python train.py --balance_bias=true --norm_eps=1e-05 --qk_norm=false --tie_embeddings=false --beta1=0.95 --lr_head=0.00477 --grad_clip=0.5
Below are experts of layer 6 (counted from 0) of a mixture-of-experts language model. Rows are named router (the router's row for the expert), gate (a neuron's input weights, with its number), up (a neuron's input weights, with its number), down (a neuron's output weights, with its number) and show model dimensions 0-95. Each number is 128 + 32 x the weight over its row's rms, rounded and kept within 0 to 255. Numbers have three digits each.
Before each expert's rows: a language model's description of what the expert responds to. This comes from a sample of Wikipedia text that the model never trained on.

# expert 34
Description: Single capital letters starting model codes or word pieces, such as V in V10, A in A320, M in MAN, P in Pál.
router:075103135130081156198106186142117187193140111138149103135126147132180226137131143077084091121175132160144101089133178177087099151147046115167117124100116086114123181079131116118097089125192139126122160120150161141129137113086165118110123084122042108149156107162154159153083123168108193073
gate0:104130123126106113113136166120098212170161110178112101130125149153132208122186064120115147103091139097143140082148200163094142078128108129157140101144113087121152143094139139137154053142169130106166166119120064063101115117087149169127157120106116114116106148065136161186097124105110133082
up0:130153111154139097117161185073144119170151208139086181101085173113172131142159163076107053183108127153107137141146189143131105151102126109157164154078114061150167134122036097089136147165205160107107161100128124157117195150098125159159136129096110178164129128084153093156105093131148107134
down0:148168077144127103138159123096134160116162120073068058147101144083091106204194149099146124180168176088094129137143140132148126095135113115170172093116066137133133127071148128127131096113108146063131091094129079129108122170136084110143126142170129163139123153110140172120120140155150122080
gate1:112160172115184150068096169158190112124121143121111147131145113110171095161138096151104148140148175115070180087113164133096115153122103138132056136137113089099170144125094130105134093111199103144171064102122133151172126093143135156089077084167104112148144130162144146160077121142185174149
up1:160164169096106141098124109109102121136149078133180151226179139154124152100136083095132128142132115111167155184079134131100094153147111086128157145113102138119153116152147151123107086141108112100127122082122144165128135096131166158131154147102122189062126061105181102108147152133120163115
down1:144149088144111136129154179153139130129110108150105097176131160152052148110137135088104119167070132073141128041137069120143125103128135117112170125118143129137118091106090139105066089219136117060142159150118191173133105133093088061106090166128155121175144150136114149100181085124121129136
gate2:140136148147183153143120172095125096094111111146154113154116180102091101154123143155123086193174149192087125135185106169054166114156143108109105139064146079167121149094088089175141130135101112159162132134102146109119151138105112109163124097148120104125157071082170085065090098158069156087
up2:166155133096126166126103119150138081185069098162118090151087123161186148159146100069150177130130117135083150099093122139094136138125156128165097174143088147172097125132076142134135129072112082117105176117104133130183135087128097152115065147140135120080153086158036148167162116061167177128
down2:132104140102091186044128155085147155128169130117134081183073095145133132142123124159093146124089147123159093095131132052187106142124098181112142092084094134102118088134190119156138129161152142112127125134174131086081122071173161148098115173088127105147112162072109104167133094162155113164
gate3:119157159143153144158184172121107152128121147153138107163113088124119158084046160127142148140139138155128088105126126086113107169116107086181111100148129110088173071123083145009092160111126135118116108133166135099071112123094152096039104104111155153121145139139125129062134158146077194191
up3:094169147114083121134143092111162118135161111092137119160111116099113171095106166124158091154089174199159083066140092153154108132102080104116124168125156184104094192074137087156182134172151104180137157143073157116118109120133098122099174148135182107158081167122135148158114194159128099071
down3:203136138102137136137120076071149154119085127143110128154164126141138080113137131098074091158136075093086138118085170161129111120115151153083107152099177083128145151176056121101111098153119090114102081182086127085131172158196116166113170139187120098147135099149139098089143144099106108120
gate4:165175082104127120123185106122122138135134132145194144156109157120166124123155161153113152141153135135146071143147104150038117151154108167122105156156062118082134137143146127114096122110154142065109156069134176139161126143060123125074168052147118158125118164082137157073058141110154089063
up4:068120151093121063160132160196150124116153136115143108148121110117144180159064104113127113126183115130145146128162114171130069135146045033115168105095166131082125107130142124144145097132218147103086114124121120152099092220132124088139162105147102148135135083123127107095169138148130115135
down4:145186084101075134090189041178118111122130138129138104181131135096114042138130131104165033127189129118151185109075150086102149149175113157127161162155162057131106060115131133184168131126138137133150181117099135155084160106087093086166125117120144058109166136074139138133086076164119131169
gate5:119126112100132165148133140207134117102145074125078076117104186090231120122109132155149112129159139174086168135156189162116145130089098157153120172126121137181105148093136157150131148081126141087129139114088130108033188070105114140118072089122105155101125127117106148083096035145072111159
up5:139143102104164173192105138148201155168172197088126115134175097153137210119110095114133122112137106122199148138128142122145151063106153126149102123135169082161164081085058118131149132122173049181122114112121103114088126136095216106100104129125129109097141081142114075111129152104131103127
down5:133128131169126131154149091147138132126147180105115160169199145107094116130088123063175143132177136186144143110082145158133122055023115126069117116092126139179136135102108131133155097100138121119109126089092144113134120136153109101143070107117154091118177142134152151151151110152140103065
gate6:043058146151128128124120185153203093096110183130185121064113112089130131119053129148138134133123158172159165114144126115149129132149027107174191105115201154127137159144124096090086105172140129095176114169114111136084093125083125066132154122101093143091177087129139112111116075138145107182
up6:183096171152105105141145129109148143181110150116098107120131157111126106141150112126196157111135168117137112120073103166116111201115080112113150117170105103136086078117116096126161099133145094074064164075132113090140188165100141152134113128098072114118144076116161106203118140150066170123
down6:086081139146121177124149141152126143109115144122161132138098069148165101139083183141139117102090101140140144078161147121117141171121133069134143158066121155077160116113086208117073095103160131111117099144190112196148112099075167123158118076092180119137187113130084121098118096152177111172
gate7:121135123090094116135100161176098137095090132200101157126087123129142152137127155137139105129196180129115114115098137112175160092135131123138108134139131144143121143125105108042123123117140130170127133174140218106145179108078072128111133128132137120098165187104018169169078083118127151095
up7:100105125110161162153105176108106115109178092113149117110153107079177142127159111147093096164121132093219048155125117162127096082105103128115166151150120092171133109089133105109108089067176137136136135142108132122202181105135170102129146105079122113148129133141115142228130106112111129126
down7:171145128112125115173209102129161145105110109159099125107171109108151120166078128150124118136111171122116103120130130126123157216143107134131092118168114141123132115123099109094160161129144120141113094084153139104127133081133122050159107127092138126158141197108088165124101137134115111088
gate8:077088114170112149150104130118090206148122110096150126094136149126130137119106183072070100109142132108141083033081136161089055174144134157186114114123155127155095161085183163118143087148143103151082145102114135142153123100158116113177106141074160132143170104175150134116172091195095148145
up8:139152111157151111075151069114101168104099146108114093097104099158177088176069088108139133147156117099160211115182121108115197130115098164114120083122125147158140179089142140106141104153107142129167057075172143061137105100062175143091127119101113157141121166132151144137148165063160123122
down8:213135119162096193114155110082143128074123129089156065154109137096130082141113126135104099128127130143100105126116079064153151108137163130179093157091156052127149108178111143099094178079169135097165156124109103108112144166089146080141083101138095108123179155129152152058087114100195131142
gate9:117134130092047141091167121107129183132101074117111143121077139087118146177160149115140137150235128110145185125177114157088143172134060083106176155101153040095119207077174107146113101147112161107071155192115085120161122145142145154144103144162100188139112097163123080162119188100112137117
up9:112118218129155162161128158097147065100152092180106170135135153163154165153139111123139118116184079128073143107096058125122172080075169149097096161087115142131146099166152102092096161105180133126129146137128149075167138152136141154159145100098114059121122065147116105201121146109096170141
down9:127147187141121117139151083128073107083121083121137133086145118130149153147109184144194124146197163104079132109143091102100099162113141135161146094076052115167132150091138162107129143107129216204123129089132072140103115151113117168144130141141074088146123103169129136157155192073134102135
gate10:142096079159109110110093201149100156108147077164155124123157157112152130118185179050114156128180123084100104129155125171105081143119067079137131148068149079138178166087175130134112144208149112156095197119216135161129166149105128164095188100081066093112090135117174110137076124164138110101
up10:168125127139108122132116149163120099136087079126134095128119105103126129075122150163142201163154094170099110138138144150137099142120163190168099155160124090147098145100129157105165131138120161154097190104187074146084090158136128110111156107091185159109062141110091108083122076123151149127
down10:077113091077101108121183066120152101157110166157146119139083145089129159129105122156147106109142110138081138165163136116121135130167082176085082115144050105202140128161142118134146139102132113104193108173090110132165123048069087092138155180129093158140112180136130166119147106150098136229
gate11:072067120072162114108096144140119118093174082150166139148140120152164167123107150101085090154098125131130065106137162152170110130099054175138140112065130084154100126143119174130162121080178104118157102144105157157081167135135145112172176154150083078148153136112174147170098143195069116096
up11:131082135134132118197161143084119172165105174113133067189169105122138102107070087147083148120105132172143126209140118100089108112130114115130062131146152094117157131179095161099133147169115143130106162208121132139127116157165145114106138102117090135065156149167142101037112148159158120091
down11:087137136071111107107116117166157083176145115182063117161135160187166122121146148172096127123083169205125070204105099105129122072145143102114138093152100129184126079154137107108198130090132115149131098177064146089097103179177129099114164127117175144128134144127085126136163128158175099089
gate12:146164159150102096129133149102080123144139120151200120110122112169161130069189120103140084106095178076178157089147143092096147183125089121169158131113132100131120149119173092091141126186124131116117206197149135175119141160116135156130114157097114093124112095205149162135116184170117107070
up12:138115162073139144140100157145120117116149162119101115173106113193116099148127127156118141222136144118117088056117156150152096099154099108190128122144148148095073091129125101150127142180085085136163139111135177115132091051124147093115140076165079108141177117102172133103071154168122181111
down12:140113171136141160165102179135130091086125087177143111181157070139130119084144134094114192096139171162119136136134143138110139138092135106211124132090157107147136069178149071091083181100111178156124149119136139113161200119166086129125148088180164069170134152111138101130091092093097144125
gate13:117080091105152104144129205099112141129139130154063129129121081114161120067109081109116116153101155129100148152138119169131158139090122106204151117106122119178071180138143125074077111126146116136160203118181146138115089056181123208114159122155101117150131133174142155101161096123121130127
up13:090167101142136144162095137155081207079096109139132129139111095042082121093171102021096132137205200078100106175143092180109182119128143089094091110151069096124147136141068155089111109120131109126107119117095117141130147104141163112142093078148137115133127142194160168149123136113126124197
down13:121144083105149090118148132101150153138153134169136118150164111180154168123131072139209108207099053119095124184131165130140122117155175113116156113103120151144114079128145146150141142177101083148041141130095098136159155098144137103168147082140141072119124181130191145116134092126098099077
gate14:088150156188084071143108146151135148135141090133083131150111110134153121169115146130045143076128127085086156170169162180096190077166049174152087077113146169118136180131155073137173113145113071132184120075151148160138144165061152105164137104138112145127154144076104104113141110114137166116
up14:127092117135160095131064153099074147090104119150129083110190066192112094175114079128083156108118124182123140115136137153076148137151099074038098177116113181087142146067137117137171048176087089156115124151111117121126107151110123146117138135129149118123130099155086129162112117091158174091
down14:108147075143173112130118121196102201136096132148138111152113134100183119092141069231124154159097134173124075123113115140121145126082099155164111097150161140115141136097129091129141115120135112144100201172091177150158138135110074078100106138116120143136118127121143066143168122150071143123
gate15:152129113113078096133123172145071115138135129178105104176161126117123103128162108117174144174117117110136114076149187077123113194064124160205085099126120191124166130128122126106101139135195131121085149083090172181089136155127169171162193055158110159109148148151142172146106103138130111094
up15:109128120042107109094107102125105198067174193117160152094106147132106108151125155163131135183119100113148123079182169081084070147138137125151105123079114135116097194108138065127113096101121160096121122131144174154157061137112145110214132151151120102144139101153139130087164163131123163166
down15:151189140116085195138100148182128159166119134125117097157110138101107123066172158111119112128155122114070125098090122134123152129171158106149132201183137106202095118084143129168086140116072135090149119109172118112120115127144153112074125123130170112068134129142117175083092138146176103140
gate16:155096131171102113089061176133177122105097092126198108189101125140157142101162114108107143111166121162122144125105104136127113133140080090158112180121106061105139148109099161098128157185176075128162181112147166129118146138075181149113130152142069142116074118162151147123128096098149165136
up16:111099155112159169098124111148136149125059125172185141070142116090144138086145105065078142121144189171155149089094128198104082188135067131093155142105106129148131121133098107086046158098148081121110198132146138172119169134105123088103102177102097064100100107175095095144128102178111089155
down16:170138138116199147129178129147133150088120106105171117137068078156173091126087130066163105150174113097111151119112073181147185131158082085124116103054107074117101102053175148107129108165168106149157082139133125113118111154114162140102066136147156106163155146104138128105082157104108141085
gate17:094168179123129143066106104058111125222090097164163132101206069163124172157118180144063132092169119096116130108121188181113137139132080158153087145082115091123165117118153153110135127177113131083134140112127121128146112083174139109160123136088106130128116104144114140109097102124154095102
up17:147103131119152150141150143064118140130144095148099129103114094186165164120103164100130143134112146162121082122153106150101163063114182169138165080126175142174122132115106140125053075014158110045067135143112132087139141114098122110171171133105106117118131161139134141132045138133115168139
down17:126141146062140095129089124117150128098130059148138171106134138178144107130137121165141129123138132081093088156098089123117131062112146176119134138125093127166137212102100148110021078153230117130148167145049150105119131111135170136154118098129047134144138106183125139161091150089145108175
gate18:102113122146141143146176113168148130146097084097100096113128218190189179123144105149085097162096085120149101089152153164126075159094106160129182104150155136135138149090125130122139117190118180132107129148168143100134117093102138152124048094172103137098161144104150177132117149187180125215
up18:134104158148170137132074136147134144112164140134157156165158090106154138169124092047083121108127056107155129080107170139104074153154163159122133152150115111164106128144157187130079106099098136176185094099161151149163101120127180174192089167176133109176114124124168169096118122148110125108
down18:086112070202095136117132155116135114182160117044168106104134101082144124140137143194053096092100099186119046104123123161157183129150178111077157116188189107102101131167108175188143218123093162063078112139121139137105142110183127090118127126132129092135197156159139107149124170154122155092
gate19:174109150166106119131115175082103148077107123122066116060136109069086143089123140141093127082159090134102148154114101142102166188154127176164130134080181111147108113132119126119106098183152121178166105163164161111181137110115099105120109066138060114145145115129085166189111148159076128059
up19:109128139168160108066111068175127174169149149104168162180227159188181115095185128117100156121128077091125144135138119130169108131155145094137022176160191072160099121132135139143160125137119121120120125153152140129111093113100164187078124110081057123145111130102160106142137102122126187135
down19:073132148122111051130134072135128059062165134084180181139141134139179171111067085094105126113147085095104100137119171119118135200112170129152133127068115095137047098158139175125144208122063147167158117115174159098165070111090112125168097128144132112148172182149114102136133112092109115120
gate20:103153162090139222174089112121136187149143125144137143133099064134108144103156128097111134103150138158162151081133165145123110113070147132175123103131108143159115168112137117103107132115168170106110158139110128106171129070129176052118078141126108148088126134123185148137104163141108192114
up20:073077111149164137111188166084119136110102138030125088102096142137197085083143113135091074143109102066092132105171108145174134115110190149136163145166141082161134111090173098158142148148145156098196153124108116167118137081159119128138137099138106169086144126163091115138158086163108169099
down20:098113138139136113122085158071176143152098131135123155138139117157149156178156176161097148128118175090115143046132156120079061151151078161127186088124116101134161171059111123087101118140101084103139128095114144124094096132134130173165118111119138145099137138139118165182184223156204114109
gate21:125067131153090092129131092130139211100088120161089116172155120057187107171143111127116172159121105166114094114125156094112118159101082099127114114140167151158096108177164148148121148177162164149127139123173169085104127180084129142091147125145162104087095102078128122160122104133156158156
up21:126078121104162135137125159112120155089151129104110154149115157097106052170154117108186112062107126227169149105119126154189098178129150127173114095164169076127144116121115195103081114109122176130169163120090108123104113164100143179157097112166100112139121084142119099172044102117079150132
down21:195126152125111132079147138071171094144093096169089110096177111119114145120094073153162146089146123148176164200136146124145135142159093128110087163186157116104120147143184065127116087182107091083134115123117090180098140107101165167128151137099112157135154131074138159140147153116116136121